config.toml
n_layer = 12
d_model = 448
n_experts = 32
experts_per_token = 4
d_expert = 64
d_shared_expert = 256
activation = "geglu"
moe_layers = [0, 1, 2, 3, 4, 5, 6, 7, 8, 9, 10, 11]
router_score = "softmax"
normalize_top_k = false
routed_scale = 1.63
balance_loss = 0.00246
balance_bias = false
router_z_loss = 0.001
router_bias = true
init_std_router = 0.0359
lr_router = 0.00159
vocab_size = 32768
norm = "rmsnorm"
norm_eps = 1e-06
tie_embeddings = false
optimizer = "soap_variant"
lr = 0.00322
beta1 = 0.95
beta2 = 0.98
batch_tokens = 131072
seq_len = 1024
train_tokens = 454300000
steps = 3467
dataset = "wikipedia_en"
Below are experts of layer 8 (counted from 0) of a mixture-of-experts language model. Rows are named router (the router's row for the expert), gate (a neuron's input weights, with its number), up (a neuron's input weights, with its number) and show model dimensions 384-447. Each number is 200 + 40 x the weight over its row's rms, rounded and kept within 0 to 999.
Before each expert's rows: "comes after" lists some tokens at least twice as common just before its tokens as in all text. This comes from a sample of Wikipedia text that the model never trained on. Tokens count by the router's weight.

# expert 3
comes after: " | ", " ", "| ", ", ", ") | ", ","
router,266,149,185,216,274,241,238,215,248,195,208,201,131,203,232,290,249,250,198,255,131,204,166,239,147,169,248,189,262,207,178,228,233,172,150,235,189,199,253,205,283,193,154,296,193,207,193,235,164,230,191,178,209,117,209,223,244,192,233,186,155,185,183,165
gate3,162,180,209,246,180,166,228,239,180,117,193,156,178,115,91,196,230,187,192,199,187,303,249,254,166,241,244,233,151,195,192,239,254,212,185,148,260,178,239,173,188,223,244,126,258,207,176,162,147,198,194,134,213,221,133,172,166,175,197,182,237,218,260,222
up3,194,248,285,157,174,254,240,221,178,144,165,230,178,150,222,187,223,176,261,201,193,231,184,241,212,211,216,221,160,251,167,174,220,194,258,224,229,205,231,173,233,239,228,143,262,191,190,193,156,177,207,131,206,108,235,255,219,220,228,107,180,131,220,187
gate4,201,167,176,175,304,224,201,131,267,259,191,226,151,290,177,206,192,319,222,144,114,207,251,167,269,168,190,259,181,147,183,209,202,182,189,155,182,256,203,211,193,190,208,231,255,157,193,151,170,190,140,176,231,274,218,183,203,254,261,186,196,200,224,148
up4,229,136,174,208,246,156,218,133,147,207,170,207,133,312,177,155,291,260,216,174,80,216,209,238,165,120,169,172,225,214,196,117,177,214,143,199,242,262,166,204,269,220,252,248,259,186,141,235,135,144,184,168,154,247,225,234,198,211,202,206,261,188,281,223
gate5,142,250,162,206,219,222,145,203,227,197,148,172,209,155,146,246,232,210,203,233,204,203,169,213,161,142,189,169,239,244,210,236,215,202,247,204,228,131,158,223,171,154,131,238,222,171,244,190,210,161,190,172,254,233,220,256,148,161,177,177,157,201,145,158
up5,253,166,218,198,168,155,233,204,200,177,251,225,194,247,246,183,218,225,203,220,185,177,213,179,217,222,247,203,201,222,180,186,213,207,142,145,167,275,209,221,271,248,211,163,183,201,194,259,181,249,266,195,148,180,185,165,176,228,219,221,207,241,184,213
gate6,274,195,188,205,178,118,138,135,181,208,254,220,192,238,279,138,168,162,197,164,195,178,183,212,221,169,205,222,169,195,248,156,248,221,237,206,188,235,184,146,266,191,185,203,226,214,155,179,255,214,215,231,115,181,190,247,200,253,181,107,254,137,198,147
up6,123,215,194,240,258,174,213,232,195,228,126,219,252,231,314,209,214,248,172,196,277,235,232,149,271,210,291,169,215,260,138,204,212,221,189,225,128,199,217,200,216,166,239,160,297,219,209,154,136,151,224,189,194,165,261,243,195,221,197,182,192,180,211,247
gate7,116,129,168,221,235,241,264,197,179,160,220,166,179,170,301,253,211,211,214,78,193,155,223,194,193,169,162,193,245,233,226,194,164,181,213,200,209,210,202,153,169,250,173,224,216,237,259,222,184,217,210,211,180,173,114,173,255,195,168,193,161,193,171,268
up7,178,189,122,257,178,212,121,211,149,234,195,245,187,221,218,160,216,191,194,176,260,243,234,199,156,265,145,187,265,188,166,212,244,224,210,207,271,223,238,159,219,190,223,202,219,201,137,236,247,219,219,182,141,179,160,205,170,148,214,265,244,225,146,215
gate8,176,227,250,187,205,220,229,186,190,188,272,185,198,188,209,205,143,241,203,266,220,189,256,178,232,171,241,229,242,177,137,156,175,143,200,213,263,143,267,201,192,176,221,181,246,181,213,207,243,154,196,216,136,131,239,169,148,143,144,212,225,183,201,154
up8,203,213,152,213,158,188,173,216,258,147,130,254,220,158,180,219,262,195,187,175,182,215,124,189,205,210,180,189,217,168,254,274,221,193,206,251,171,271,115,209,249,200,160,231,112,201,136,250,156,207,203,229,249,212,193,196,256,264,241,197,188,217,168,197
gate9,178,153,162,121,179,180,236,202,202,86,221,230,160,175,244,233,232,200,225,169,147,188,170,245,149,269,240,160,202,233,219,143,216,196,242,233,180,181,208,132,212,258,152,181,300,140,171,231,239,201,255,210,209,220,138,177,215,222,161,159,97,214,236,242
up9,214,181,297,166,209,248,234,152,250,223,218,204,193,198,194,257,167,131,172,128,156,184,228,148,306,244,191,204,193,259,150,165,225,248,152,203,155,209,167,233,223,204,161,166,159,198,276,130,220,241,211,132,277,188,148,182,210,227,212,176,266,241,263,191

# expert 1
comes after: " | ", "–", ",", ".", "% | ", ":"
router,144,168,255,206,297,227,175,208,164,122,202,140,174,238,185,266,270,164,204,284,222,224,229,231,183,211,273,191,178,197,225,225,210,129,274,257,258,215,245,216,328,176,196,206,135,277,194,209,217,212,180,210,179,181,246,206,228,196,202,164,160,132,194,86
gate3,150,228,208,188,267,153,253,201,201,195,239,251,200,182,201,229,207,234,162,170,206,147,217,198,178,176,151,217,181,208,157,261,241,254,174,186,225,165,255,217,260,214,220,202,196,259,183,226,276,241,166,274,215,193,207,131,140,212,248,178,191,182,126,209
up3,262,135,238,199,156,209,179,223,245,232,161,192,246,204,207,172,177,200,211,207,199,239,178,170,215,218,229,226,220,169,194,134,160,97,185,211,183,214,132,229,150,189,204,206,273,144,172,220,132,194,277,129,218,180,172,224,230,211,188,216,219,211,248,176
gate4,235,160,194,191,178,138,173,201,246,211,218,202,199,245,235,184,129,192,230,157,153,221,198,239,188,217,189,152,204,171,202,229,150,180,201,208,202,151,227,197,241,138,167,224,165,177,180,210,283,223,255,141,144,203,211,247,237,113,214,247,208,197,194,203
up4,195,160,222,158,167,190,221,196,255,141,207,220,242,206,267,185,131,174,199,188,145,226,153,122,171,254,292,225,145,204,225,230,115,119,180,190,160,154,263,188,256,181,210,213,188,208,191,273,272,188,117,236,161,161,264,254,175,182,217,238,175,206,125,181
gate5,151,195,188,254,237,201,186,115,177,146,207,239,236,86,189,230,193,190,180,299,220,164,294,230,219,134,178,164,186,178,205,159,110,252,180,194,197,208,185,232,207,174,179,265,177,226,221,254,211,240,213,256,194,146,224,194,239,204,256,160,186,176,270,181
up5,249,164,223,252,284,173,213,226,145,144,159,221,176,177,136,261,199,108,225,175,242,184,244,200,179,217,247,135,121,240,194,159,142,182,219,183,231,209,163,201,198,291,196,220,176,247,208,175,256,270,176,164,192,249,295,222,267,255,212,184,264,196,244,230
gate6,193,191,196,168,163,173,248,193,175,208,199,193,179,225,174,154,215,220,199,218,299,137,214,110,219,240,226,171,199,182,238,140,143,224,217,202,195,196,131,213,185,153,231,175,124,264,151,220,235,154,257,202,214,174,181,190,114,177,263,159,179,99,245,207
up6,187,178,220,198,229,193,200,174,214,208,190,201,241,188,201,193,194,173,207,124,147,326,205,233,202,140,183,276,176,220,180,248,213,183,182,189,241,172,259,215,172,270,192,202,251,141,222,153,167,229,201,192,189,217,247,204,227,237,124,276,263,298,192,220
gate7,186,210,236,250,145,261,169,208,138,193,112,189,158,261,156,186,209,197,197,167,154,188,128,167,248,218,182,178,154,118,220,238,242,284,232,220,187,235,109,147,209,178,127,229,217,249,253,166,248,191,203,215,237,214,267,196,225,137,245,219,120,220,258,177
up7,208,218,180,153,151,206,182,225,235,189,269,171,254,175,228,220,213,143,205,202,172,224,195,218,208,212,191,262,145,204,211,209,199,214,254,220,210,178,235,255,188,209,245,155,241,202,141,297,282,167,209,257,222,221,197,116,236,207,145,130,196,244,120,278
gate8,214,200,285,203,176,164,192,186,208,201,195,147,217,218,230,225,176,196,117,140,162,217,194,280,212,174,221,272,288,224,146,244,212,191,182,149,213,225,169,247,152,128,210,219,131,162,203,193,178,131,227,237,219,201,180,191,225,173,208,184,267,291,152,237
up8,184,200,277,168,189,123,191,195,234,191,224,192,252,201,238,217,153,195,169,140,169,253,153,248,202,178,200,207,236,199,124,218,194,185,225,157,197,194,177,275,171,191,187,195,140,160,192,163,184,187,247,249,201,190,171,173,250,179,170,240,236,315,141,209
gate9,122,235,130,225,162,237,277,227,285,126,274,168,228,145,222,232,130,208,220,131,213,229,217,223,232,193,188,191,201,185,192,218,185,142,231,151,184,221,213,160,186,202,183,202,258,235,181,129,187,204,233,227,195,187,242,164,224,171,203,202,172,158,178,206
up9,234,220,142,143,257,244,229,197,161,219,184,250,207,253,180,275,178,151,216,195,250,198,161,224,236,214,228,222,89,223,228,176,198,218,158,240,213,210,232,166,150,185,124,169,216,231,181,234,179,230,264,227,193,185,195,210,204,196,209,263,179,186,212,191

# expert 7
comes after: "1", "2", " in ", ", ", " (", " "
router,231,142,162,208,257,195,183,226,176,163,191,233,175,268,204,181,232,163,213,214,114,155,151,274,174,240,277,212,268,234,212,202,184,119,215,183,205,225,220,160,246,177,208,212,174,210,213,154,172,179,239,266,154,200,212,305,210,230,245,220,176,166,208,91
gate3,123,221,209,188,172,200,189,223,190,186,249,232,269,169,168,245,193,191,172,185,166,197,172,189,213,210,140,187,142,221,207,286,154,202,218,126,154,155,252,190,235,209,204,203,252,190,174,260,201,181,202,254,191,186,171,183,209,193,235,225,180,276,237,160
up3,248,169,182,202,214,183,188,192,219,159,153,165,160,240,223,141,203,218,200,219,204,199,197,212,183,206,280,244,264,178,191,106,240,177,164,254,250,239,156,216,165,170,217,216,138,232,221,135,192,235,188,172,146,211,245,196,199,202,180,164,233,104,169,235
gate4,223,113,224,230,169,141,229,161,186,187,204,232,201,197,150,176,163,123,218,177,172,171,108,236,195,222,198,214,164,151,195,248,161,259,206,233,165,205,177,211,178,256,180,205,145,150,140,202,236,288,160,154,177,203,176,183,227,152,172,242,202,143,152,165
up4,244,147,219,202,136,127,215,168,242,264,225,214,192,141,153,142,223,201,241,180,162,174,124,284,170,201,231,251,182,210,216,244,152,209,208,204,191,233,206,195,230,219,226,247,187,197,144,185,178,251,209,178,229,210,251,206,241,127,239,272,144,188,185,189
gate5,130,114,233,159,149,244,85,173,254,303,150,179,240,188,192,219,243,172,188,186,151,192,138,228,202,195,154,271,201,239,188,184,278,71,272,249,166,144,202,230,176,150,145,222,217,201,159,242,152,165,127,159,181,165,223,171,185,207,223,180,230,167,214,201
up5,224,170,184,187,233,158,135,174,250,257,194,238,241,209,210,183,218,209,156,246,138,169,164,147,296,197,170,247,174,262,196,176,222,85,294,224,180,164,241,227,201,208,140,194,236,199,164,230,157,245,207,198,185,134,262,224,169,246,148,173,201,177,174,216
gate6,213,170,226,243,203,251,204,186,245,283,255,189,299,195,229,145,259,265,189,144,215,177,156,205,206,239,167,234,210,208,216,259,193,239,268,195,210,192,187,190,205,194,264,230,224,117,119,145,190,199,248,292,224,196,258,199,228,210,234,172,224,163,174,111
up6,103,198,219,187,251,249,184,125,254,202,222,189,196,286,191,184,105,253,188,142,198,230,244,189,235,151,132,228,82,237,206,189,244,211,161,156,267,216,242,206,133,175,202,129,214,234,88,258,158,179,241,155,237,258,170,170,184,104,178,224,186,224,164,210
gate7,162,225,235,197,215,201,196,240,293,256,119,147,252,209,195,231,156,177,249,189,230,109,204,222,253,233,190,209,219,150,165,179,200,220,111,278,178,197,132,195,260,202,237,242,176,130,190,170,229,252,218,244,229,230,157,258,233,232,205,209,216,185,230,173
up7,124,193,219,158,181,186,173,213,135,217,265,178,168,175,196,211,261,126,183,168,221,197,260,127,192,196,238,244,178,233,234,140,193,212,253,207,173,219,248,243,160,193,245,93,149,187,228,221,172,204,120,164,201,150,145,212,177,194,230,255,196,183,170,171
gate8,246,169,161,277,170,212,227,150,219,219,225,207,149,200,249,221,175,140,234,195,248,144,142,196,222,207,206,239,256,176,184,159,241,195,219,164,233,235,212,222,213,206,140,165,214,313,231,165,166,196,196,113,159,209,114,183,191,158,224,339,193,190,251,245
up8,120,255,257,95,233,197,159,315,128,207,198,211,271,241,172,159,166,218,181,199,168,237,179,191,161,173,196,192,175,222,217,233,185,181,230,206,143,195,201,186,200,173,285,255,145,123,184,167,228,168,211,283,264,223,232,207,149,270,199,112,236,225,121,200
gate9,250,155,235,146,244,176,180,225,223,184,273,249,249,184,187,231,194,247,187,184,216,184,297,260,218,241,170,211,189,57,223,284,219,199,205,166,182,223,185,137,275,231,206,224,143,244,153,243,229,249,203,180,223,242,305,233,128,203,223,173,222,126,143,211
up9,221,166,235,147,208,189,181,218,194,234,264,208,263,178,172,208,163,230,193,187,220,154,256,260,242,207,176,179,194,126,229,301,187,200,218,183,227,173,192,181,252,224,177,199,152,168,197,230,199,276,243,194,224,245,295,207,150,136,227,186,212,100,195,215